{"num_hidden_layers": 13, "hidden_size": 384, "n_experts": 24, "experts_per_token": 4, "d_expert": 144, "d_shared_expert": 192, "hidden_act": "squared_reglu", "moe_layers": [1, 3, 5, 7, 9, 11], "router_score": "sigmoid", "normalize_top_k": true, "routed_scale": 1.0, "balance_loss": 0.0025, "balance_bias": true, "router_logit_norm": 2.0, "router_bias": true, "n_groups": 4, "groups_per_token": 3, "init_std_router": 0.0104, "lr_router": 0.000551, "num_attention_heads": 3, "num_key_value_heads": 1, "head_dim": 128, "vocab_size": 32768, "norm": "rmsnorm", "norm_place": "pre", "norm_eps": 1e-05, "positions": "rope", "rope_theta": 10000.0, "rope_fraction": 0.25, "qk_norm": false, "attn_scale": 0.0884, "tie_word_embeddings": false, "parallel_block": false, "init": "uniform", "init_std_qkv": 0.0217, "init_std_o": 0.0217, "init_std_up": 0.0217, "init_std_down": 0.0, "optimizer": "soap_variant", "learning_rate": 0.00321, "beta1": 0.95, "beta2": 0.99, "weight_decay": 0.076, "lr_head": 0.00519, "max_grad_norm": 1.0, "warmup_steps": 200, "schedule": "cos", "final_lr_fraction": 0.0, "batch_tokens": 65536, "max_seq_len": 1024, "doc_mask": true, "z_loss": 0.0001, "train_tokens": 384500000, "max_steps": 5868, "dataset": "wikipedia_en"}
Below are experts of layer 7 (counted from 0) of a mixture-of-experts language model. Rows are named gate (a neuron's input weights, with its number), up (a neuron's input weights, with its number), down (a neuron's output weights, with its number) and show model dimensions 192-255. Each number is 500 + 40 x the weight over its row's rms, rounded and kept within 0 to 999. Numbers have three digits each.
Before each expert's rows: a language model's description of what the expert responds to. This comes from a sample of Wikipedia text that the model never trained on.

# expert 23
Quantifiers and sentence openers
gate0:542537375524476455548449501504432423535475466449456443517520595568537555453543475486520553471520541584616492435575518413541487528552498534498552452467529530492490504475535553514466506475498517
up0:549520399530467484536458498532424408535503476446475450544543603551527538465552481509523527492544524540598505436572520425496484510551525507471551485458517538485509540468500557569431528488454536
down0:503444507543547502434488512440466512480468460544411534507485461476571523521506540531523481471527484559483503504536439452502514531572482515498494521482472524532494481520480490488455514426483447
gate1:511476407569483562511519537466470367458486423473502542522493482561517617596489418503518435445523456551442499495530537432570465557570508533533527547475490486479522491554509485537415581470523511
up1:503471405581482562529510529468469390455488416467512527515501476555531609588495437496518447424536448546434518486543524430557479563563514547515530575484500495453528476552510469530413586480519517
down1:565450533540527424481497478489489455517419549512455515575525542514546503477482451516489506468578420447520489569575541473534528547530534491537518603510449454490501467617491541470476488558498497
gate2:531501539511445509579549503538544524475465510524595503479423443470528487549454460553493516446547477510499540440475495529571501469493456490486452498495579438515400526522547553468463551492499485
up2:474490471502547493406445494455476473525518507488417502503559573540484531435534539436512489557455523507496475585526511453420502547505547510520555464510433537488622495497447463540546432469500509
down2:500499455476508535548459487544547550503487509478483427450490481450483501504564569469452526525484557531590474514433494522531448461471408480519554436527509611524500543478496499430413434477503482

# expert 16
Spaces before numbers
gate0:517506529458474485511497409511494470507513583582519535499490531494513529400517553579487555557508550447569537546527566470518507583463531504560525494509422503506492525498515551525453530517539531
up0:470522588516461483570533461484421445520515534528522535524458506526506553477493497538533491577430519418560494513520620414502565559474564469437489501546461529545481539552528513523450514569492555
down0:531496549548482590544471549499521495522559512510473465504501512538557490500511496553479525504522537486515438518519470454558410507549466587460468537529520446443530509449517540448514524524485454
gate1:460526454503494518478469455480513445466460588545560511474551517473464476480488488479588438519473493462524478528472442461518438430508480523491568433478479495464545546532442491505529454458441462
up1:556469470547486484499453510475542476526454573583490507476530483559443474492475471526580399483510503533520493461537469480499472452470468504541485454435461440496515470534483521510510472474470468
down1:619480437495526497537478509583517502479534530634483495533561544501495529508515495548538547552550491485460499505415451559482554482512474537493542540472515481514495484378531479574504427488464479
gate2:528427496418497490490498568518426452462524521498512487528534553455501445505513510524556509490528512505501542480514484468540542519447519520555453485497515439522510494493439467488451455501475521
up2:464583487585507527518510451506568544531483466499509511484486464549499568503468513460454479485464481492495457519487515544438459493517480511456549514508493559459504539501569518517551527465506459
down2:475460478507485525568431594467460498510467599422466553483467524488423531519545437464521491587489468459560403556514458451336446519434502540500446441499472446531449549524388484545500472512476455

# expert 2
Prepositions and auxiliaries
gate0:502476512462527523547466507522495503523465593506517490527494477505398516430473504526528493485538507514559487529556418442556472580485471536456403487415509478526478441520551556552463516598501504
up0:594522469499524520476506502500484517531498535491538527519514448483426539456480527457524524447552499447539480566481546428575465542461553510549459473512557500456487380466547530468539495531544449
down0:510507503453486492475478485519577539586463421564510516441502455445473550515518478514512510386480485501443517426490531499549556496505465517507478467484550524555474505523480456514495561513485540
gate1:463449484524483457430508504527529505497541574494563452481487562524499544514538462441465445544480520496488454459496470563501443525499525446546518406515467471502542503473527487547471565481503521
up1:453488481551512447430486487506494478481566577495536403490502559509494509511563480436445459524490541537484451456525479565509439554495518468532539425522442505491494473496539458539486561476504534
down1:535497516534533474512583473511472488498465466545453499483552411531469600496447489515466516480516500544545533449501510486480484471499491491506565451481505504432527504461470419485543569478468500
gate2:453487521468493479452511499474457477522435476479520490514492507526477572553488518470564494484452590478526565552515516448539499520511512483498633505549467563454547481501480486467492525473501482
up2:470413493481492520439534442510544507520523491484517537512482488569504538481439484509535505484545534528497557517469442477531478509504554453490534549543465485497499486417490452495491569500487470
down2:525489501561499502499503525464528399514459469566511512505506455543561514497551491571505507499553507520546517544492575503513449457561490513479507523471527520530570556517459511513447542490494500

# expert 12
Number and date starts
gate0:558430589488448451511506494514488569579525534481470451488472484496479499474471483537463440559583546538466484425488441478539434464472489488533479480481527454510430529474507554504584477543479553
up0:568461588498438399503473458482491533515563561427505469512556533498530479478496537535461449558580517551453454459545483468541472469477477527539487460504557482476475546475469575513625490502480501
down0:480502526434466487487480517480499356460420532451523472490500538519567524517496486431504513476530430379548446425459538444468521505523493515497511545465451441499533519538527547488481432550440490
gate1:479532489481556463522505494567519498508492485438470463504533418530488482527526478526557503472486453505542439447481497445461516529474544505541436449545445503510497587548521535498542428433532496
up1:488543510479539460526492502575509459489522503447480455506529466544503476515526481544568525487484446489529436467505489456460502529472551540548458452546448490517511575554523525482558459439531479
down1:487583511568459494447517455555523437481497547487531498446515545489497468487498483407465490519457504440528474515457572444465478451456486494525530515542552467551537479528505512543516432432460520
gate2:501471469468502557522487482485510523541517485491483464522474492510439464499443538521552565478501479476521568509569438486512478505487462501509508557470489490542594531459540444487535555453465520
up2:493438430412529499564507476493448509555497503508460454477444487560438506518461506479530563497454496444546558472518467497509523503493515491519493522463534466557561508498552525482564496539478501
down2:497510516584517498548514519461500473498547475481482577489553482503513468460518548597440423485476500492445430504519414522458447575515482521418493509508491612430470521521475429502442542431445517

# expert 3
Verbs and topical nouns
gate0:521494521481502519489494545490463484508519520454505489458543502465476557502472443440567466544554463499569522479516502509538524484445508453574534517460410477499474526452502545500517430471493523
up0:477504467538498514496503451507558501514516458529494516529463488569522482517534546551430537455429547501417475521477470488438487499579515532454460481536582521510503491511507457492484591547523482
down0:448499497506517498499555552484510579484526487405513482541499481509499479518528577460490481481454453502534445544428433506513486506505433484557431420527438479518469565585514513501485475522451588
gate1:527467411550483502519595486443468470553474450489539559458538505513448450469579497412446515555512483416506499474421526539534431530560487476488497498552449397467547498475486516483455452500557484
up1:482474453580439501559590447497580474463500508535530568467584479524431496468532478445489544638484538469446503498475526538555439475507499487478531494545512407501505516482487484486429473422564376
down1:518506480500529555449473481486522505479494537522526473499532523480520490482539466506480498440461532524539500470463554495522492512479510468538528468474541504510520532585534491493479531436469483
gate2:462505493463467466527453496531550513482570432461515444467535484519513499467475517429516513421464606565492487464474508427569538426474569493420466502560403579548458472485441443489466515552502506
up2:534488484559537517492560531491449502555475560508462547520444530498482512543528479566494486593533400442531536502501477555445461551537447503594530510431565409467541513502570577522524491472499483
down2:498516537526468408559537570467523512500460421451477459484547448510507458522496490501500482482547503496456536519425476512513409465513477512500571512510543514459574422503436517450508525480423506

# expert 17
Common nouns after determiners
gate0:477490466531506457513551477463518538532423543543539569487566465461515451463451481560505489563515510540463477474467407540456532440497433512461528440530467460446493531511449447631490586515511500
up0:523499507459486525476471540566449439450558446471463471510451544557476553565544514454502521445466472448505541519513580448535471585475563485527489556460510518581503504480536569390499428500473488
down0:436488459565477469584490526508498550513464494515520543524488559450490487491453496519529532460533472571486487490490435496429503455461454521465570488502492444455563484603541486536447584516454579
gate1:472451479472504457528399443522461413573462446519470518440530531544475458478436482463513519458541508459570490534503641476495477416489502479452476483614502516467532523486472509509508452452494522
up1:523537503523482524449597572504547584446507569467529502556459445463519541528523503555464478538424484535413487482501355505499561576507516510541485514412526492533492472507533493460493519549523484
down1:449479460449497492470505532533558519465508525468540505455542507548476426575490406472550542530534509588439528439521488421536533485498483412457469476517577504463545537544505501543537493499451560
gate2:584531481510497518476490524489511526515496431459538415496515458508531499527486475449515454522488469501471482451451507522562472516500411506509554485504531448472503512514520543471500536545495538
up2:605517483527511534482498518510508540509473410498539381480506464507540479527504484468518474505491469494474488430460502512548473498505392488505579491507501459491510498510544532481497514562502547
down2:495542427513531487475502489516536492537554498455470567569473514534591471482443487540561421547491541508462488466485528549482581504456489425572553449476485521490480487474473394483529597459480479

# expert 18
Modifiers before nouns
gate0:533572466494504546560482480525509485552508439542496512489522430518448439498513480588509567455434523555463527480490464614543494514509534532487471519413568400484540572470522498501536609523554465
up0:532572496491495547581483484516523470554510454531482462505508400506475451478492509537511557484446526542466490485477463602527520542487513524516468486425548438490549604478524501529535582493538478
down0:464507493488522423434477550501409469484509475497543560471485496502518556501470471427523510497479517448542448455483468564467515416475611469501498490518508560491491483475521513491485515517510491
gate1:495505451446527552519487472570405434558495509448616464471516511491509482502471548559506484500383465415522539480529531451471456417508491497518528487508551502548494588489539505535491453540526491
up1:531473555538460470499490530460585559440499514539385510516484497509478535514538461455498534486643544612476497521484455552518547592511510486494448507499421485482515411484481482481510530472520495
down1:417480481583510426440523451519490530585512532496501497511513516530489529436447472508530484457537451463478461581507527477520414542475425540517515449450486578490483547446507464415558504476516461
gate2:593500523583479507542500533526518492550552515463462475495494496542481447460467504478429492500435491554520497515538499480593520522458494480494492481442550520515500504523545516520462520515425512
up2:423495474444511498481501482484510496467450471545540528475504490446505561519493504511566513482579527489502498456452493510395485475549500524484516498537457462501503490471429459496511429495575514
down2:555492511472478451500506441446485509517442533486445484489487483561438551535472472511554495526472501516446471476548477609520529456554472510526486459555538529574461504488542486522523546488533523

# expert 21
Personal names in lists
gate0:500529532488513502508521511618533542539522481509485480458476499540443521480518453558548532456529552475515539446503472467505485503461469556533499479519494507595533539463511517505473465501522426
up0:494534598459527427526516473494569516502535480506525550449556389514459550537562494576541522498515518480461448476531536504486526461487485533579485574558489430480535441496509539483520558486521468
down0:488488477536484497435534411516533484499455426442553434485518549530471474451494450457512453515520494548502503561547516437564524502449500531483489529488517472544530579528519481464570473508554522
gate1:463489446489506519554488492494511589542533466511454484468496510475459580451414545556500617463451526499601579467468423530508473525498417553523494471531569476474481473505516518565471497545501457
up1:443518474495501508534479488479505590521513463523463478455522472470470562476409535558530592450426531511565559473457430537491519532506448561504483456539563473479490463507484542561472524555476469
down1:501465474512409558541479441494616481483511430455510546464458544503428454496510475510484583475559484482547520527463494494569460531469504496459532468477531445512538488586467441459530452473483577
gate2:504631494513520438563541556520470529553553582471562541467458489502494553463447461495502584540492550460535501497458464587525490498506575472548553470515477495574563533491497471504528505437481492
up2:518480466438504548410430488513553479421511452519503529449532554494409568516553526465522423516576470523511532459493512477414441478497438535507416484456457399484509496530475542443482539507525486
down2:455508476471536602509524465544571506433454525550531484521455479516476546488525478488513483562545530519523551479458531524506515569505495539412436516470495502518517505564422405474525431471494510

# expert 6
Word-initial capital pieces
gate0:561488536472494476516491533555515469507502524441421526496543501511575499508510488502456543472546554481521490464529545478506557462553510500435558540575451512491502504540507550480507467539467481
up0:585498518492520496472494516543497445510505499446429534495553508499578477554496491483476514476526584482495484482541577481513535483540504505409569564566464509475494503524514549515518459512464478
down0:518492492424505496479496532460515485542537462504568485507533474505526499553474555486476516545550555442555477494489516492502540503577447480546451490577469498544505523480445453542547535530389485
gate1:545469489423524522503490504469429584486469508511513461525554454483475514407490498453484492459540471486513511485541539497515518559492500537486585559442488455498530550508493520509604468474570551
up1:497473471492499474491544500468395507466501543546509454500565518538453528399504523451527517475618512467502480476560515486608519502547492528521489518394519532519556557516498482482481547490516539
down1:515530412483542479551535538451510459522419448528573511495572516473488531451449446494441485464465520584575515544523505550463472494468508539439496485530477534468446495467520450525433487510466486
gate2:526511352515511453523553517508487494502446527517546430488538497519513483532524507457500532493462440387458516543461558502551508469435498597469462446458484459559516574538493479529434523543534564
up2:478492606484493543481457475519476491491538450486464581504455504489474516465496519515518467520547550626534477450506443477463492526552491422528542515534519528451453432454496498455573479464451403
down2:542562544508562529490497484511515407517495389531587554546499527478547535530494592520489505474513444488437485477466471526484439517480514495545427506548519465551483513419484515484495525550499488

# expert 19
Locational prepositions
gate0:505517487479452541472530538579463499482465535461518535476488535564459542537463442497480524462507578516480609484551490554556486434527488415488499475480508488562486555515512508515487481484545461
up0:533485504525500508557472448380530509432557558536505463531505500422534418470445565474485483490500504548506374537499588542468539498492491510445482592486534560483480502431496486522497451527502617
down0:442478553513518533503507448502522450506441547530542557489509496476512433507578525589587502491410478521521553447461467562479518496512450502462484488475546521571489483477524502526530459469480551
gate1:458545508464539560562516564521479477536462507499522438542514456541479506468502512482527438524455504546482415549473567408441554498491506503559453520556489608510516510454520405470563475556516469
up1:534450502518462420458483434457515528455472494489467570466489554464527478526508497508484577498568476443492597450514452582540449516521448515432524506463519392485484486539490581548447494435509553
down1:534504482480510439517532481492502515528530455473463494526523486465568465479587536572482522501484452414575537479512506498472537506530525535491494612504447530490522418466495549550490485527515483
gate2:496526410499497492436547566467438465495467507452441473508540534473486549557525534534492414551483499519491532475505427473472479521585418542563525513508536492550535543521453537486464507546482413
up2:482483433513519530427536565478413482489464517442469486522505527479488555545504537523485387562484500512500542500504413461490487522568426531556530469506521495567515551526476512493459513518498464
down2:466495522472469497445478491471529513400564542447550438455518491466478543537529538536502468482490529519441437559491469420528429572582467499512554500476530462462472473484578561544474454578456531

# expert 8
Personal name pieces
gate0:518432453473441571466549530486484500515488563510553439560459528498492417488508528514563466540497499452575543545546487559499546513430514482550488476504435499435507409428481500535457527454477425
up0:493440486495456562450529547502461487492488543497549439569468542504473435501499524501561458533471469459576524517550483562496538500447510512560464494488442506431493378441473478557436521491474415
down0:513536563501480546509517550503463487486486451528466496494543506522478509548519438434571531459519485456509435529503516457502532502557485413497498554525541538500525530512493526511473471540476510
gate1:575534392490516546453537547520468463518519503534437540534475559502460419515504499528493554515488469531514478545460461570495495507503506486536598477471488508453499447499522529535526415478427519
up1:533503488478508574475477586457508455556495451519462572546523540509498480469453514507475577479523460585491522455513469546518520490527463428521540475500541540522545511480584445479506414484454482
down1:527524545547542528550503445507537495483522489433538442558516513504498546551499426479431504532559583423478547574565529481527469489475446439558503531518499466454571512472473507479516574439494486
gate2:505480468537465471456439526476520514542530455511556471453503483490504469483355515482496470532485562530550526550550505467440484504471494496475508416547494528565457513497465557526617534542474484
up2:511507525471534540544563474559503477445465566495469510533496506492506501518650484540517508500532429472415482458457505547564497490519496503519474595441507503426546488500537434452399469453517533
down2:542507467511562446465537505463470544473517547447540444534493477463440513517556518476476533526502541456498509491451466523449518486431482500477500531496501446535547573378462518429496539427544522

# expert 4
Table and infobox fields
gate0:466485531483510504484508525475468448532491535530495448444562507551497504442503487532474463507531520474485549523489512483538441487494481474463452523445519472527557499506480418505489478467518542
up0:474468544482515498470502521472493447530477542522497463441542509564497519435520470543480469509525509464471564524493513475539474501500443486453435524448503481505552488500480406514503490481530561
down0:403562531521513494479450559462538522476460484534483470499449517437541476438509495565434464482548438504463427521497475466531520560550483510510494494486468442538503492529488504515469467594556504
gate1:541460467460480458479514463556540561501566444478509527462484459511523478471445544553382475469540485509416522517516528584529453484487565512517452531511460460506419508523422512445541498514514514
up1:501495494471488461463527463510547588494585438438510515455509464512556488449434534560373467479553488506451499510548524562511464482479604494490436507539500477484412491516441528491551519540511512
down1:458445554424537525542549479538468561465483479523475494480479490533472421492492504459520465488490500503573500507460504510568486525500529543456523519484554559446544494529529537540466484543526497
gate2:494430501467486507505477499580494493500425513525487548461469560471475499525536514466486508516467461502495494503399489422513458519526519490423463454487556518483503516526429494547498498472526381
up2:461422520477522476522478507603470446484474493516479478482500530503482520500532468481482471479516481569549491454426451445506468509532495468465475447460561517500538519495433541550488485484490445
down2:488486486488470506489495501458490490459471591460498439455570501491549475446545510509429417579508461505474479474404518490532522575481538490555460467508528465513493449473447468579474519466529499

# expert 0
Proper-name place words
gate0:435491537469503565509506550499536506538474520441518453495462551536466473446439450494468440483556507524518492463525538558587424512517485480473551475530451540441449491475502555524508398470418537
up0:594505455494502449499485457496458485464534479533474542510518465468522520539550544516543546540428493472493502544481456420430605502498524509537458542472545448531570477499497438477505596492569473
down0:497582528557455536468487425432439492502426449447506567492458410518450507535508544454498438511476450609482519498562477562539458488433577607466479541506505463519547545518546466532486416550522510
gate1:488507518489527468493566430566459530513461529515521515554543516486495534489445513419541500481464499556453564504561444506509469392457513489585470466488575462546544532489458523525538445464534544
up1:498539510504549464497544437604479519535469528521511528543545511460487500484461511400530457499456500552446514529565428530516459391439531490569460492519567473523537529482428520540547437454531568
down1:489553480473546454545565489478521464566440479459453540496539600482436491415630557427473434482516545500481490491564483461506497503518513482527448519494528542502526553526446457472485568474512542
gate2:512444473491473554489592546572425489515528531500487513474530513504452514532487425506536526558454559542540503459505472484499476421517504517491519483430497531541512506487517482511426499505503430
up2:578483473492463561536545494511544464462498487542514469474527522534471512520473462454474525522469519529504510496549467555494509494528502520499471411464465518541533508486510487482489498517465429
down2:495512475467586575549515437425502528508485482413543556429455476431531523545468521483540441457527539491489484496576523404481446516443463540483481453461478439424511548495485457473540485515477516

# expert 1
Function words in prose
gate0:437423539486492534519553507475471504496457475494480420482461568519535566464581491505543507389559561522542546520597529500507521478544379446430552480508545476518591529478501562486465450497498427
up0:475474551509499524523554486451481499497476465476467429468474578503543549477548488511533514390545564493536551550592537475521510483562408452437568479500590479514579547489538532485470466500499441
down0:508518531521499427520520564481455497511472480468440431513504478458530508507368490484514482540498586516497461506547551564410499479534521470485579437546485550513519526539457531504534538438516517
gate1:500533447470462500516570520488512545459463532527574565530519535515501554539451429496509572483477479520489522481513489552494483455516496508466462536580475425477479487479535435492482585578561509
up1:461563461481481518505551517466525552451483502504594558533516551526508532491437463505519620482464483527505480495501530534528497454537521502441468531553481446480436504478531445476511552551537461
down1:500436561486540511469484483522560513426527535542491563572438514509543482518506446499503443492527512569510598480531552550468452459452521525497450434469515486533487495565479472547560424519542562
gate2:497522456536530497480524557526452477517566486522407538504505511534437509427525447526486535488517473439527467436499457425498523524519506491563523522434448553461472476493503497587462511576474515
up2:501491560462458547511470478465533533504465507514592426471478490467528505569474530492505468536496536583516545578484530571516495472487471485417506438553535461563545513516470513460525488404526502
down2:505444495453467471485437470493455508473603511459500553445497520517452584457525420486487454429492545495476470466458535513431414547472434556542461468511473540464538463441484457475501464536541504

# expert 7
List and table separators
gate0:441516420492503549488545523527401475467474481547526501487552507517527437471487484538453626358435467462547530514492438481495472509517480490504529470519556577496481550486521537480435499490520456
up0:468486424509509528482556537530409503461514498492492461495571506529578468490510464527445612385442472466523519528512463474553462484535476473523558545538513560499504515494514502506481487459510496
down0:510473525502469537429510531481449535457529557496496487497516500446539508532504485498477516503476491488530517463494412479551509520511520496477473496555507498448532513539583536595463568530503530
gate1:510530521547480488569491525549460517502556550478405476543503529457491503542518468495450497514555526565529436487540524516585480455446494571432458413558549418487570477492506467545454489493487515
up1:380510514460581616544468508514542482523525535509426559538542458457439458451428539537534491445470451513478474539542435454474493544500437497507501450487468513535493561487509472496482480501466510
down1:520451561459398578472547466523538473447516500563523563460517487541550522505501554489499504435481526552460581494567531456495507512493462527526495507531558503470531560530503495457442524440533532
gate2:456486439530510534452574505511408610490536488433529453470461463550494497577484455476499496557439562558498532505540504544436466506486581488490470528511505446487498420535567486477440537481555541
up2:448497419572496533463560480502449602505511483456524456468468472522522505534492451500528500556467546572488535483544461521443495510502555462479500509526515523496492429496565441514459530469548543
down2:525498526471537517520479431558470509496496455517510507443481475553436476488517407505493510533426496430521508434473559407548487531513504449525480506457484482486473435514509494456447497547554526

# expert 14
Clause and sentence boundaries
gate0:465509494436494482510486510557476419522453531449489553512493542498481491544513498536488514454547552532443443519462455501481554519483523510540442578546502527483477499467478517477496542619514537
up0:491552504466485469528505495496464461540459548453503604496491502499482496561517491544446524473546517539416442474443500538486536502475535513548404549523543534499445514470477541483514495552520505
down0:459533548505534520480440418475450434545542512450554536527545511559576506477488544531512593450492447531408481561510519491504485433402489587424502485560490594583488542475564526492489464450480520
gate1:517528500574468567563543481550443471452463538489528516443431515472449507508495511484510406486487443519475481540498507543460470522569458487545534467486463574516460462536529558491480475492583536
up1:496493482435524456453481532491528558563571485523514480559530493541543494516515501481516587510536557478496486460475465462531538481428528498480461504502536407480537569453511423505519532480413480
down1:486416486474531469522580433480525501554492508493481523482534529526539494450438492431443520485486443468523509555507495591531464519462484526549494473514526456464498515469474492510476524539540467
gate2:574465508539512507450426475473499476479491449511541426554441509490504472531520472471489468514482490473594511543482432494542481534471453488490417440519416511472477394493490501488541480565451417
up2:407536481447483506533574519535480522508489559477461566451556501520497523488461525513515510475535524511427498457530568490456519439528539509534591535503571472518553602490493510506443531441557572
down2:502479447498592526460520424532475500409519446488459525527472531496476493544559441489485464433529550441549595477493476511513588543451537473514474500457508520515507503473524595534500498493449459

# expert 10
Determiners and cell separators
gate0:505490448558532514543571498445486527494486479495495520459524529475491497498536499429438516551542585569492542520447460439538444519429518493478541465430458402552455533498458459512498544457452497
up0:498544533472451491480474509568496485511498506478465495541463492540475535525473445559591497471485442458496460476553535527455578466571443503518455531563556602484530451486552565464483424519537508
down0:484508539478539550535503459535455474500550553426541466455488511535532579505507465590461438425504536473484505476556522507501548528604504501549517476507504534366544472494433526479488552476504479
gate1:491462562491422507410531470562487440453504500464530421582544489459532516545547538500497499526519536537481477503440431588598444439417523482524486501510492514499457502491504562480494537479488470
up1:500542420550547490587490502451524550538475509538480546403450510533448481463446470522511501491485460477490515494592544403429568558544467506469492514453533504505543501503476408511497463519509559
down1:510445526455416504533492484471434536475535515503526498488476514511431583514514592518557534520511569495538474518474495487455523568529545563496461484583460531474562423505487486505519560490546465
gate2:463496580507517556457443555444512581495405509499474440509546543484528560468461495410497481514504462500448551550537489520552495505435537475449429522523537490539518431516441536487576509432538459
up2:548492420462488481521529417545476402454581491480513574504451483487484429484525518584483496462546511484560479505436519522486499525522469543573560474520472532483499589467563438529446450520474565
down2:444498520538571555469526426484487487486590494495488528491522457563460536532448517498468523494482567513517494458419475504468473453525471490450474533475504481511567499424455537522463447453495507

# expert 13
Digits in numbers
gate0:528524491486502540505488539512553531498524492540441484504524518518428583484498410517554503440581517418578541526461533473614499543486445478537496486472496472512460515506440462467555489536507498
up0:537528486552558498467502479422448486498480459485488474503541470485458521534491566411484493513492445476451490540426488480589493488486512477472429501542526498451411558488454455481567476564475502
down0:452567511405479583531462446508526487497482531484463577560542551486542524508435495436517584503481477455464438527470488518518603508523554516513426561515468481505533459446505505500423506493533560
gate1:518451504527504510512531523576491514503541525494497499514397535553436572421441462507554459483474524452536545472578493481487474440513451486458492500500517485532530470491520562497485483480518534
up1:522592564515430495509475468580502505480509551543576501437508469530506510446510547490515564549504488490527572556466492479449552440482566445457537471507473549519559573395523507420520459508444509
down1:472581530462519487542490523490570485528431538459484525483426481437488530473452488541537522496465491514556530476504554475528419493505508494526456504533496545497490506485479536572473482489575522
gate2:536526448499544562499483486499495512488447519519554509482454552471482572502434491494558487494460468520572529494466524523544538508554515515514511525444464518507532518474538451498497500480489485
up2:525436490535556534481399471450546542510465483544562444526455538497548484482516490463526468467468509523551453520467521554527477491569505514530528569424461500463510489464507438469499552489460490
down2:386497473474512468429465511505517517465484434565444515471428539469503607527533448570486509511516494498504479518440514518572556492497473567457538507498503549569538514489486504498541444463493490